Experts of a small language model.
Size: 18 layers, vocabulary 4096.
Experts: 64 SiLU neurons an expert, a sigmoid router, a shared expert of 64 neurons.
Below are experts of layer 10 (counted from 0) of a mixture-of-experts language model. Rows are named router (the router's row for the expert), up (a neuron's input weights, with its number), down (a neuron's output weights, with its number) and show model dimensions 0-127. Each number is 128 + 32 x the weight over its row's rms, rounded and kept within 0 to 255. Numbers have three digits each.
After each expert's rows: a language model's description of what the expert responds to. This comes from a sample of Wikipedia text that the model never trained on.

# expert 35
router:121041103105160129154117140151160100111142147126103149162157103140126203174174197153069116140161146072168109112207189154116136158116109137111133125064105097147111118093124167182142127084127134138160138173100161083066125142034125161103135156113098106167129109087123155167127086099202114143123112153083160125090178141143116125110105151135105086085163128116102120105125180137105170114113
up1:109072122076048088200172127137135133162173136127107120172136142133060126101101176183098111149091152097142058065101153058118124108118111085107126119124092040107139138103158124147125089129095128150131116176117189141112154154106116093053174152156123110141105122132107075098089117125182121128121123162106149117126166094123159129150123140070144130078111114112124117094103134169074120095196
down1:144191197134129104149111181098132109135105116052166152180115091098190137153152044153145092117124213133089086168125115112134132116110089102141125151152169174079173131162143107094096176112113166153141091166107144096143157150118110158114117105137193071185115091076108167091100120140153146104164092127165085157108131095085122134107150158140099156112170119134125121152116174140168074097160
up2:165059148129112140151041102176186118162090154161132126152152115107170090116104171092097140129121119173108090121089147169101143163114103086146197125089121116138126087062060160137204105125177164138133075108124193172121149151094167125165117132088146131129112177128129135138185107093140115148167108081147132104107180165109107172130117134173113111153109133097139080100161194096092148120096
down2:203089162106127140114140143142147166113147144117158104095162104115145129118136096180129141074161105101123146136115187191139161172132123086050163093152139164110133068150060206141206094145184149129086069095139087131177069144115143149097147169130123150105155118115119165121143104135093122157146128101118079151102151135093117166125149110156103113167146032157133139094122088119141129060120
What it handles: Second syllables of proper names and words after an initial capital or prefix, such as Cap, Val, Ram, the omm in Rommel, oy in Voyager.

# expert 22
router:098110200141162154205050166152171111095110122155081176105111106174070189166099153148135110086111146134116158114154192150105142148148094136075111098118085096156072157130094114131087149087119092072141137120121127092165148188158122105183175182071114129121084074120120114093120108140117135075105097143151130123093142096095109145093121133114135106108090112096109123072151168153135146191122
up0:135130159111120094164109097157171151094146080131130080173092119122079152217112143116187142125108120154062163154148148173181138145139131125168149074151113139171095113130081104131122176124132089097125168141162135110139155136155161190088154100089086141145143137146123137088139124106088142130134129168150137069196079145150182125068107155155154116227079126055139116066164124138135115143122
down0:072133141173149148101155165164164154104098110107122130132124183209140112139140055140098099131118105148124146128146080119092100096116141119073147178123121116097144170140133146128102152147072165149100140119134175129142088077166127096107039107168164103112159182129150134199085157170089158150183107101104098202108136097131054170137075140163060105147118107127096163132117146157105108125164
up1:092117102135170112162086159135163107165208171109127131130093145192172099098186110141147094097150133198108198070079188135139050163141117143160140143154104127063130143110118145081117132133134153135132087105160094077114115105149131165153119133131163186081135083158129121153115139146137151073142166179119160169104135134091088095116154153130115039120082149123116148165143075109135138134082
down1:128100115171093162160156090212125153121100164152117101127157120140131148121124198133098120089119141121141077161115111123109159185070119115102121144090126150034143142121163108088122078087103128171133130086138151136197119164112189123143117107145142122207130163159186094069187119094134137136160129151113124100123142149171148088194135144178152158141078117076155176119088123109095190126098
What it handles: First piece of a lowercase word split into fragments, often prefixes like un, dis, im, sub, inter, ab, c, m.

# expert 55
router:107073142152111122147123150176153100138087093176087167140116125141135197165160123158084138138131123151140116111209199123139143210104113119058151082109097133129085133112103126115115152073139089134120127158114182140082149148113176132124125135125090146151131113133061087139086097137182102121134081167116049104133191129142132092119147141179127113056118192116081166119175133158077130133095
up1:127105092113096097109118111114102065094101116158113169147130109142089194145113150119122184109117125166172059084135150074116095092205141085084123120161170121123135182116146179161066170126109191124108195107143137137182135116117175089101134144105149202153117183093125116135099118129127121076144141126092099097131152092109144088103083170132144181163116146111164113136109170154094100154205
down1:084116116138147137104150147178120168113180130083136135167107134172152090138119157137036077125143170096082104106132109125101123142136137109126138176109133086186089146123106131122142082139081110138078143133151135129100091135151086154175161128186138120085131116115128190175120153043051142126129136094158173153130124138115160120131135109119100095119123165189087061154098127016102144077096
up2:171096163147185146081124133156091115123161091111107111156111122087115123121074116063130114176146120149169034121137146078123118119115148160118111068080116137095112165142122099115130083132112140119080100168089102146110131139093151098104106185124102145131173112157089096102159126184108136152082137086133199129060111123088197104163141109151082180154063139143124129147176124031134131148141
down2:126117144169113120072163079135072140160146102152151138186133084128126132115076104148124135091156106153169148142112072159101159087138188149137110140074134146164163108096096136112112165131101086160162114119151094131099146151106150104124199117060070092195115063182152101100162121132097115054112121114096147102091128135199131172129082151140140152128129139112124100111082169147175126090218
What it handles: Middle stem pieces of common English words, often before endings like es or ed, such as trad, character, similar, colleagues, livelihoods.

# expert 54
router:129110152174122164128125191139133079123143128170123158119075055168117184174125153152121136129165191125159128046157180122123140168137133181165098123128131117115115113074112126135039121118158087112117098163113095125141160215113165083140113141099098121120126133126093109164132094152132172064151066158054104105072162116131127133089148074137146099067160116150091179139112108132124124114108
up1:127182143086162057130150159248138154140174137188123080167099169114191084108187104130177138157151105085161087080141118114114043129181125128145130109150136141147108138093120143142150096137109157136164139141117158142127108128170093127124176167164151123130165128171140141074079077095167131115083120123127137062097135130165101147116132105102115116148149184102088133135165110066147099114111
down1:112152188121060142079161156116096130180106143055157102188120114129128110152119117080157146100096093177094108144059108140080119167119119147086138104113104179128102071161098108109164132125118113110103078155084105114143142144103109054126164132142145122132130148142157120111068101110058094175192065118134138128135095147108137125156098101120171120111073099185081140090085102207151129123103
up2:124130071173052158103171160158137121069128071081141153137058062127080115093105124144139138147163151133112135121105128106161167184187184167145164164131108134133123060080100193116000133094115101116121108087131133136103171163154170109114116127122154154127104162128147089169103130129097112103100109114143119086160170144130150084121126108117093135142188111121135145101120144145130130085176
down2:148167107142088105156066175122096099160184134151059133127092128166111094141102175110140158101174159139086125095080140190099155091121130169100153143113113153148163028113143152109119117140178094163088140173106099112131089067176152118165161209168104150106147110206154166123117191147160115144062112140178149140119113148096097076133144097122100108120137133120163124157153137112159141115142
What it handles: Middle word pieces like t, ip, it, th, emb, often before endings -le or -ical: Tur't'les, Mult'ip'le, Philan'th'ropy.

# expert 9
router:115053205167110172168100149176117115149105147154139171078041128168107169139106150138127170107119141073149135079146148169126147117133089148076161106104102128130100105068125122112112129111118112101128085131090119081131146155121150116132172161140120143067101097030122106079141133127173138153116099159068099143132180115131148124071062133121120119145185134136047088118125109105118113179106
up0:097092147119126196201159108118134143150180118145119161152131150160165110181121103137092182197137140075066132082080122184145193123118189142129064092137085093073107137155114100093123127124127160165140189102131095139107133145169180169128139164099161109116125132056066126127135086154078097103166108127134190110092139172108092118130120155113102110145069117141109141183125099104151127127149
down0:146098105106194104054157085161116090160137128144134135118126189166121175078168153104070099114114081107158091157164138120113129086137130050149147129200134159101075141113164093153131103119059085065139144137127173130118168164100148122114135128192153136144104105099100117130080131095122121131112163127105091123086112156124089049098143073164095126105172169158134108072114104115099180159143
up1:125093169121120074153044125096104108133102070080094179071117161136140108125122164130147190103171132140124123120106138107127129076112132118140123128118102151101131102121177099099137128062200135132205170159131147164151152151159154122162128149081137203105124191096168167097081152173131083157146131161140097155115102112127083129169119124127147146100185215121127146157119082137089068155157
down1:115158188078173099149146104185116087130157073143090132223079127157145119128135093158120128145055146148148127136153108164114184163128102148134119137119134102125090093134184169145094129121123128149124063110149080109113126124115119128076163123156136119086142176168129131165114087108154114126104163110144209202076167107120102113155115108078136136087041119102127135134136137145169034132110
What it handles: Word-initial d, D and g pieces and prefixes such as ent, dep, Ind, as in D(id), d(issolved), g(od), plus is/has.

# expert 17
router:144117163111130084129096164159160134081089104168100148076089062148140128126159156173098166141179113135195150118122151143127165145114126161098107060131115062096120118080114089130081169150188138115119055133092121084060159136139116090152157144097080155071107153062125123125146083125188085117104150150121121132090122113107128138106088135145150098106182177093105110136153183075079135117092
up7:118115058139116088094114087137054160140137155110119047133133127120175162106103144138117130110140091118205155140166172124114103111136165154106104120164127060120146111059140059144149142181198139135148138090135112164154170167109173122127166067088109117123101167163101145079109103130139114153104110167093089131106153111114181150123140169117143143115123069171128119217155152100115204119123
down7:104132140145102128170155145054153109104081089159136163145142119075128156060094108134123133084150120141139154153095122140126196191145155134119153144139127179111097089080125115133152077136133113090118159172156111098134091091117056089122093161162116201085112059076128172107202112170125141145112110041141138135111094108141066074127123092125185115116130130105166177112127135117106159173104
up8:111154115131104099128175071169168127144121129081140120124113169102155086106121106124159156089180069133154138095194101092134112178102077065105149101135100126178131105106136091177118121159095122070069103175144113122116123127118181085160135134127091142087047088117149126113141092149125097112110140175147174111022110140123140142129182169115155153115092144123142129162189167066150114074126
down8:096183131146068147105124183106117167128089098172102092159145123139152116172112136080108083164185129143132107121070175175173126122060133112173151142108117167114172147115151135124112129136160045186109123107055147161151164166076125112130157075118123099119127136189148147136128147070079108228071116116121145120072136121093107150098104118111105105146177079156118159160144124165149131137113
What it handles: Subject pronouns and the verbs right after them in running prose, such as he, it, which, then was, had, would.

# expert 48
router:116080193111129147113146159166185084122110104168077150124050134139132142132155131144063130104175219110135197123149188135137149119129113166113081141124141106114132139142102139107073107099116118129089120185138061125101123149113179151211150136121099097103128107150065082158135059112148117125132090172112116113100145080148127148091129165081107069052120117121085115104161109101151118119148
up1:145131103117137131126123148161135079140084127174139097145119124170190047202152126094163133115173133126102152112112128126091092150111131137126094149137144186126086131119088161127144162150217127144123132139186109138123152115125168083166161170141084126100192109114177142152060163194086108137080194167117182098139099149112062142084111093113183153112131143150094124154170120136120144133202
down1:132148087129184147061124103111082114120121109139104124129127166187163052175094100154152144143156092102108134154053184156131163103103177080150089118179189101171125135132107178157105171085146114107099144053142103152190170142139081103110144101157110180069128137103105101105131137178072130123145117155133130117141118157144094089154118164126164110106148148122073179119122158082176097153163
up2:080141094107155109071080141101184100173150121115107112144173094117131149082077135086132133094207158142144137072153169099104087103105157196164126123097167090135141122141144133077116146074166148156181154094178125104151106181132180130211131123127060140069111120154101137181134120067125121081151121170128162120095143112125142149124136150123122100176179117130151179145161107085126154172092
down2:168150173164116172123132092194099146106153111088095146158102136069119112140109097102143107107093165111185140087208129120134085124114099142140088096121144150102110129201128119097153172142147167130092093111146086127138112081156162157131131115142175148028126135121159177178137116102147191070127067103099138105110122088164141070171165087093145169175158111103194147128116086147151114129108
What it handles: Inner stem pieces of words, often in media or culture text: You'T'ube, 'epis'ode, Social 'Sec'urity, Sm'ok'ejumper.

# expert 62
router:144092198162196109164127113164158085106135126149115158160096122155113135162127126189097155104168175127147141085161164160139133192157077149121117101116102125088126152131068172117118130103118103072071065135135142147086105186064124074154136121149097065111112150084153114186152130090136112163114143159080089135089169118076133146064143125052141094073145086134127146135158148149124149150123
up0:062128202115153103170132190132130121080158122129162096131166134183127102143108176092132101104162119159124140114101118142181186107173178155196145067126174125076161135114114193140112113083141103127141091105097108093130112112167146130100153126091107117120131119156128121148114140101166129094151095112113164204083111119101106150081155146123140104108187148098166089193061155185091160071103
down0:096108154125123168160111124145069120150132133141105083118101125114116142077089056092156138124141139102107137158158155182105099120192128164107098124195117116128066154129136145090163156176103156086094175112140135144096150134131122149161125155137159153163087135106137112156139152164129085104150087110170081089211116184165169109172094149095068085071080058106165122102166159108200142149154
up1:099111165175204118129165102141104075146132155128132149222114103125080142159113098116149111133120116106149123114193126089121082100130141162107145150112105112131079120126107195089124122127224162133111120087058123120143140162170145092076168110125118091090114177083145096160142129107183105185113079066135150123107174161087096122139102119080142106090058124150160118121184118160133094128108
down1:086183170129122120101145136098162110139110119101102131118126185068118172179107116150095140123116129119139155158078107135127069119135151134111064144154097143103152147175097087126087107137162113142075081057146150102110115111137092142103133176131143130097095209102108066124063166149137144144077115190111124163158155104145087090051148137132199084144097143129093051114099114122131165083167
What it handles: Word-start f/F pieces and short stems like met, ret, hon, elect, especially in Best F-oreign Language Film, F-ederation, f-aith.

# expert 15
router:162090192128140126141150159155162127119123101172066171133085135196146152139142162206114111157211183131158180131168123112080136169148098134092172096086133149127123150096118128129096144089163061101078098165114085083120134096099116129156117143108092104104097084144070117165164112101185132161120092185090120084135160164118136094106134151098135117113133140124121156078203184144110107153113
up1:089132154133172132104078117113080213116184044157063078128134126134119172128118169182091124119117143165155115122120123184142152144139124193126101142129127132077160133125142187079109139072146156100110129085085159127148103148182118119165114118124090145172176143106187110095174128097081121098090102141147113073136119156066173134180112086163135161116075135158099107138118140171158168090124
down1:065126185166133071090155139093139103102161105187129111115139118143130116080121120120114117129093150115116131128113127136159193067120091027177085130044108149119071096114108152116091143166150139094138123129047167126113052128139129133047077134130135151114133090155153125104076125093117122138125145100152170112144176095100098126134093120126168196102156146121121100098094155102092188110114
up2:107194117094117145061105128127114131073127171129112124119104156108128081143145124108124128194134109100185083116136129101076127135161103155126157174149114144070154077136075101146157143154087130128147116098169132151086100083013125189101162141097140128141141103130110120160176127145123107123137052065107116080125107139107155111086125149073127166102144145123131200114122192149154133126214
down2:095148158178145082157185094151181100147128077113137134129066117183148145126153134177132115145093096147131168123092040197131109155165181120127072061103123193166127134091103137155081077143086123094100070124167120094120128086125115075125123139125120128107156143168091109134148154104102191139084136128083146099172116136134126086140170071094126159129142065102131125087149100090164103094135
What it handles: Nouns naming fields, media and occupations in biographies, such as film, album, music, school, football, and endings like -ist, -ician.